Below are experts of layer 4 (counted from 0) of a mixture-of-experts language model. Rows are named router (the router's row for the expert) and show model dimensions 128-191. Each number is 128 + 32 x the weight over its row's rms, rounded and kept within 0 to 255. Numbers have three digits each.
After each expert's rows: "gets" lists some tokens that make up at least twice as much of what it gets as of all text; "comes after" lists some tokens at least twice as common just before its tokens as in all text. This comes from a sample of Wikipedia text that the model never trained on. Tokens count by the router's weight.

# expert 122
router:100049135078070121111140121081095075117090115176125125174139098131085140177132104139151164139101166137099113119104154099145172110093248127096075173130073117103099128059168102130087130160122154
gets: " the", " his", " he", " her", " she", " it"
comes after: " of", " the", " on", " in", " for", " to"

# expert 105
router:151113106195095157186133117029123139134098141154086115132157173089070142084122148145139140094081096121134158086101142105171148122159147131129088165128106107148102112041153111128115068145115151
gets: "-", "|", " the", "°", "2", "′"
comes after: "-", "|", " of", " in", " (", "{"

# expert 100
router:153065128143094128124096135108098125172186179140100045148083105111110140138119156174221121103123161152137091098090136110166106182120174130120110161205072134113123119115111131092131118105122149
gets: " a", " the", " an", " A", " The", " first"
comes after: " is", " a", " of", " as", " with", " was"

# expert 22
router:181086115094077172086063176089118121158163126141130093142107103129103132188083120134142134126180130092108129117092098081110135115176107113118124154120069059115173139103189119159111155120168171
gets: " 1", " 2", " 0", " 3", " 6", " 4"
comes after: " |", " (", ";", "–", ":", "|"

# expert 102
router:102145109143093131112134156122153128106130144122121177107070100181107171155089152126110131131121114131121109100110083138098127160164135116118144187130069122091168142084151142162130121125114202
gets: " the", " in", " on", " from", " of", " –"
comes after: " in", " In", "In", " the", " on", " of"

# expert 30
router:152122093130071142078142171137082129086176128141097130115094131065089127137134162140152134104111109115121107164122096065157176166191116108139147145159124139142115169132133134133137134111126148
gets: ",", " 1", "1", "2", " (", "3"
comes after: " |", " (", " 1", ":", ";", "1"

# expert 17
router:190148132145115134143135104082128127141175124181078105154128084129134120079139184137173105150104153136118127092146139100128123100119175110134165160159101087087104126140170094077119170121156179
gets: "\n\n", "-", " \"", "\n", " (", "="
comes after: ".", "=", " =", ")", "\"", " non"

# expert 65
router:115105104160051170137101151133060095085119151155107081118088155184124141089101120133107145108118148134159081158042129126107149129093127166102133182166086095088128171123159077157145142133152176
gets: " |", ";", "  ", "|", " 0", " /"
comes after: " 0", "  ", " |", " 1", " 2", " 3"

# expert 104
router:172125099119071105133193126140149096116143204117063097070103085146121122172109215154181087129092148098092118107106093092178090160129167180124183183196098134060101132083116164065119126089136160
gets: " some", " many", " all", " of", " most", " other"
comes after: ".", ",", "\n\n", " and", " of", " with"

# expert 19
router:133109116070146125174081163066110118138168147113111144133135128156113108129099158155123092157113152152132119093172149065121120129129165126143132192135095096123107124125102121158086138127113153
gets: ".", "\"", ",", "\n\n", ")", "'"
comes after: ".", "s", "\"", ")", " season", "e"

# expert 28
router:115112106153111060119122173112114134124151143141102144130127113169114153191103161118136146073089121103119109161160133077162190175167158184155177220127114123094101090094134157157103130122120168
gets: " a", " the", " first", " his", " of", " this"
comes after: " the", " a", " for", " in", " his", " of"

# expert 90
router:133125122121114130093124093081152114112154166096118085101122074148076111132091132139152108161089178093111101062065102130152134103131170162096143185161099081070135100094167107108148151110109127
gets: " the", " a", " The", " an", " his", "The"
comes after: " of", " in", " for", " to", " as", " with"

# expert 21
router:164098164136024168132106178099089123118106145100087128140118189170142167141058181129133128101137168056153138069115115066148174107128132145126065140100079134088125096149214104138181149123097171
gets: "–", " 0", ")", "1", "-", "0"
comes after: "–", " 1", " 0", " 2", " |", "-"

# expert 40
router:151161086120096120178119161069137162130149145109115129119113147126101179155114152209122122123130151180150143154074152060124179144120155163130095130160148127124126112105140087120161122151128138
gets: "-", "|", " |", "\n", "  ", ":"
comes after: "  ", "-", "\n", "|", ":", " 0"

# expert 35
router:149126091115143090106135127101130098155164142120100096111084149133105184173107165148137163090145120086122064130134093095107150153172155107061094143182089080111154098130153111091145082160111165
gets: " first", " the", " second", " last", " most", " one"
comes after: " the", " The", " was", " is", "The", " a"

# expert 33
router:153132083121086127088136197099109140115138149104167121140113120151111141156077143093118135133159197106098161096153103103137140129132115179114118161135116083140122152106141132112135162084147139
gets: " |", "|", "-", "\"", " \"", "."
comes after: "\n", "\"", ")", "|", "  ", ";"

# expert 81
router:173114060100081138097173121140136126098147112117113120121123091075110109170089113145162120109102170123148102115131133074178116122158196189093109132160058094122112164073117138128070112130090145
gets: " was", " is", " be", ",", " were", " as"
comes after: " was", " is", " were", " are", " be", " it"

# expert 77
router:092117032164135112154066125062100132147135104141134176120132092103061142110122173179159143041157107096128073142092092129171148182134129153162135161167123105108134110124124099160098166092135131
gets: " |", " 0", ".", " +", ";", " −"
comes after: " |", ",", " 0", ";", ".", "  "

# expert 2
router:104091116116119087168138148077125137136094196092099129117147114133142141119103136088088095101090123110143097096108091091151122127181093132117147152118096184092132096139123169106144133103139164
gets: " 18", "2", "0", "1", "5", "4"
comes after: "–", " (", " in", ",", "19", "."

# expert 82
router:124103067112129145102134178053081151097171142126131097087127127145088105133114113154146136114156150147096171142116100094160145143164141166062080158163059066094115120114129122150161122127175117
gets: " |", " Total", "|", " Music", " Title", ")"
comes after: "-", "=", "|", "\n\n", " Title", " Notes"

# expert 69
router:162137124156079135107159115131122095131188164122068090141076102085124145148082189174186137145084160181169077146127147120155138153114154194103108180161084145069155129058086145113098161143133172
gets: " and", " of", ",", " to", "ly", " or"
comes after: ",", "s", "ed", " and", " has", " well"

# expert 64
router:134091100109118133105168123172154069132179167098133111090115129089108100135128127141194109145085168191097094139101130082163133136100113148131108156181079122088136143068123143144116119157065138
gets: ",", " and", " was", " is", " are", " also"
comes after: ",", ")", "s", " He", " he", " It"

# expert 108
router:169117083087079097125101152129091195147118114143116061096117098118132151147079101199162104119165077136092141136070124096127165171129174122094095186126109097095158132105162071118171151158116143
gets: " |", "|", "  ", " 0", " Ret", " cont"
comes after: " |", ";", "|", " (", "  ", " a"

# expert 3
router:165106121128093154101123111109092128116111133076101087168088132172074103131104145144123153121156132148113126106128122118180111116125143125164123143152056091080116141157205103149153096148119141
gets: "\n", "|", " |", "-", ";", "  "
comes after: "\n", "  ", " |", ")", "|", " information"

# expert 58
router:114054121175075086108159119113084103124152202157086141126088155153092115105123150166176113129170140116114165160082113103122119132168108127128107169153124126048175158151115103177122102122180123
gets: " |", "|", "  ", ";", " 0", " 1"
comes after: "  ", " |", " —", " 0", "%", "0"

# expert 66
router:190152130129111137107140147139065100099123147046110075136072135172132158172122124126110116038124143122093126126086089108139118137146113158134147135106107130127155151082150068148144111161118149
gets: "-", "|", "\n", " |", "=", ":"
comes after: "\n", "|", "=", "\n\n", ")", "\n "

# expert 109
router:209135099113131138112183150089082146156149159099122068104114146102134122163048113149137107076135129114147114160102106110146100110111147124091096210138128151148119119090164120103159104121111126
gets: "|", "\n", "-", " In", " Date", " Succeeded"
comes after: "\n", " |", "|", ")", "\n\n", " information"

# expert 101
router:173109096105048163069118200115131096107190107117106139109146073135158131125146122155143149164162133164075113084063148129142121101113116167118086169143102145116151147126142143148108163144134159
gets: ")", ",", " |", ".", ";", "\""
comes after: ")", "\"", "s", "  ", " round", "%"

# expert 18
router:189124110133130095169124136091127100098155170139147104096090142095090112124112179182161119140075161112108102121184099106102122169117135163154117139176121121133146101092107130100094107107106152
gets: " that", " he", " it", " which", " It", " the"
comes after: ".", ",", " that", " which", " where", " but"

# expert 41
router:172060180125122099063133085072114076171190159113088155151082136131074102108113149148139159158123149162125122096098127115147138110132149099131113161133096121122112163170180114130152119146164154
gets: "\n", "\n\n", "-", " =", "=", "\n "
comes after: ")", " |", "=", ".", " =", "|"

# expert 63
router:148098108119112162128157158139083138100113141098122075153125119111144138070103077113131122048150129110130127091100138090142154126084157125115110180123118129125114151115122087124120109155106169
gets: ":", " |", "=", "-", ")", " /"
comes after: "-", "\n\n", "\n", "|", " |", " Team"

# expert 62
router:176114098113108193116111081078097141081145122184102119099126138131121144120114141162105174069119119128125115125137131130108117144147148183104103166099111146130131167107188114093180124079128142
gets: "\n", "|", "\n\n", "-", "\n ", "\n   "
comes after: " |", "\n", "|", ")", "=", "\""

# expert 116
router:161091098066041132127133154084097101080099159104120099125109123119090167184100160113149112135160130111111112101138131097125191109108163123137127167153039104093106121085133097123139153112125178
gets: " two", " 2", " three", " 3", " 4", " four"
comes after: " |", " (", ",", " a", "|", ":"

# expert 73
router:134063128106086107059172190140143109111154172115094134165121141121102120144084125173161162146103158125159119131133118107152111095158150134127142116127088091134127098089138120162145176181109182
gets: "=", "In", "S", "H", "F", " "
comes after: "=", "\n\n", " \"", " (", "-", " "

# expert 32
router:124063094109123099148177084104074097155225217145134089092095092191092175084153116163105133109110157069069100140111126063107117163166167071105118155177092103141087084100101140116109142155144139
gets: " a", " the", " an", " The", " his", " part"
comes after: " was", " is", " as", " a", "-", " and"

# expert 78
router:171177113137110137145156128063092081128160118123133111103104103144102111120102128168092128095168172134140087090122153122095116104110158150125124200135086116148129155124086108138168136100119158
gets: "\n", "\n\n", ".", " |", " \"", " ("
comes after: ".", "=", ")", "\"", "a", "i"

# expert 114
router:155109113190072107138130145099159103131149121115137186083115111138100139146096178213154154125104128118125093134172132094107129132095177155109131234181110103148129170133081133138169138151150132
gets: "\n\n", "=", ".", "\n", " =", " of"
comes after: "=", ".", " =", "\n\n", "\"", " one"

# expert 89
router:165085093103061099105086166156128109117120173113079156116102139162140145152140148090088121111106122137146083111144110124145137181136122158129153145156137075133178135084131143107091099140065174
gets: ",", " 2018", " 2008", " 2017", " 2021", " century"
comes after: " in", "–", " 18", "19", ",", " In"

# expert 67
router:083094110120086152126162114094117129139174157099138132132083138127090123112122106128136142174089133179147128135076114088168096191164189122098110152166123119150171137124120117128160131169122158
gets: " the", ":", " The", "The", " a", " an"
comes after: " of", " is", "\n\n", " in", ",", " by"

# expert 55
router:224100123139124159106112160096101156145122116133117071130144097174106148212144217121127097037149131152116182106159053117184144203165103133092132207121100087106154103107129109136141147087144156
gets: " 1", " 2", " 3", " D", ".", " 5"
comes after: "|", " |", " No", ":", ";", " Party"

# expert 6
router:117158106144098123107157112113143081130119116140085085124120139159134126133082154148152136159118185137128107071123148093170130147136140201186120160216091113123146142103109120100101141132130155
gets: " in", " as", ",", " with", " to", " by"
comes after: ",", "ed", "s", " known", "d", " it"

# expert 61
router:156058144136114138112160105102109113126130093106091066131137161166096077123101171080099118117148143151123101098148134109122173146097148143160123187127066105064112143096160122112136151127118160
gets: " \"", " $", "\"", "'", "{", " '"
comes after: " =", ".", " \"", "=", ":", "_"

# expert 49
router:143069149137062138108125183132115121105172137129123115073110114116056139182091139179124182079158106123086115077086130143144151154167163145066127205155130075092156150104183074110144092103133157
gets: " the", " other", " first", " all", " most", " their"
comes after: " the", " of", " in", " for", " with", " a"

# expert 94
router:171144127161083096090168122098083114116137152100120076120111087116115121149153103150147119091098165130110154122057121096144158112085135160094094193122124135141143082120155144116159111132128126
gets: ":", " by", " Country", "s", " Born", " Died"
comes after: "-", " •", ":", " Directed", " Preceded", " Binomial"

# expert 95
router:175106112056103093051116163064114121168149128122141163105129097123084168110081131159133115155112167088083137153108117107149135157150133144138088168180130087101108141045139137108098085092124136
gets: " United", " States", " India", " Canada", " France", " American"
comes after: " United", ",", " in", " the", " New", " of"

# expert 75
router:156084081139143148118137113124174098137149103131104110144143118135113164173072177175161137173127169113181093083086101096184144156136196092138116104162102020074134139129151098083149118126117180
gets: "'", "s", " her", " people", "ers", "’"
comes after: "'", " the", " his", " The", " that", " for"

# expert 68
router:128076084107100162106184142109037151132188109122108058111080118124072135147150151127178144086148076128094163169104040077127108106153109140112093171128083126068134142088150123160146086128158129
gets: " |", "  ", "|", ";", " %", " P"
comes after: " |", "|", "  ", ";", " Votes", " %"

# expert 15
router:123116150139083136178126170085133131107115130111116149140143146128095183112104179118143110111168150072146137104102130085134131132190139167147080195181089123110136094114158118142135153112124164
gets: ".", "–", "00", " 0", "5", " ."
comes after: ".", " |", " 0", " 1", " 2", ":"

# expert 9
router:163079128148083061110163168124119125111123137154109088137104119172115087128112114157118137140119148128149088078183125089073136132126131147115166179198072096124131148113149119159117162139114167
gets: "=", "-", "|", " |", "\n\n", ":"
comes after: "\n", "=", "\n\n", ".", "\n ", "  "

# expert 99
router:162152132088120108095146136116142143040102122136171114141073117126128162199096155161139100136113115111109164150145145099181208130113176146131105126196111103102120156101163138154101101078121150
gets: "-", "\n", " Country", " —", ":", " Species"
comes after: "-", "\n", "|", ":", ";", " Genre"

# expert 0
router:166097109114097057105132146113149088160144147127100090060126072134074162154130175182190106107137150108109098114139112065147135168153183123109129139143104104078101067096114121090142124086136176
gets: " a", " an", " The", " that", " this", " A"
comes after: ".", " a", "\n\n", " the", " The", " with"

# expert 38
router:209102040118151082122156093108120099112142127144079074112141105083131103141091147164157107178114107093130072114144139126130158138202122142034135149151089073128106155117132138081114112118103152
gets: " he", " they", " He", " I", " she", " not"
comes after: ",", ".", " that", " \"", " but", " and"

# expert 23
router:201116089152115086151152156084100159130140154124101083128085204150114122222118172089128145093144133120147083148099154110118118161155114084124132191141042153147147120111162125079125089112129173
gets: " |", "|", " 2", " 3", " 4", "–"
comes after: "|", " |", "–", "\n", "-", " 3"

# expert 86
router:192144109145108133099183135089162118117160163148150112139105110186079145135102143121108069147114116137152090082125145088164152154114147148076161139199120053155114113098120118098137173145148176
gets: " the", " (", "-", " \"", " The", "|"
comes after: "\n", ",", " of", " and", "=", "\n "

# expert 46
router:126109103114104124112143146140149144130160170094073075116154105177076150126123146204195082157149122150137187016118104078142125139125151137138123149175081070096117131119159117174157148087179168
gets: "s", " his", " their", " its", "e", "."
comes after: "'", ".", "ti", "ona", " for", "’"

# expert 93
router:134134140141051151105188205085105060108122136148080109179144149171107174080090133141110119149093154095087104067146112107152132153128132174156081166126112120098161116094132112197118169142137132
gets: "-", ".", "/", ":", "–", ")"
comes after: "\n", ".", "-", ")", " 0", "1"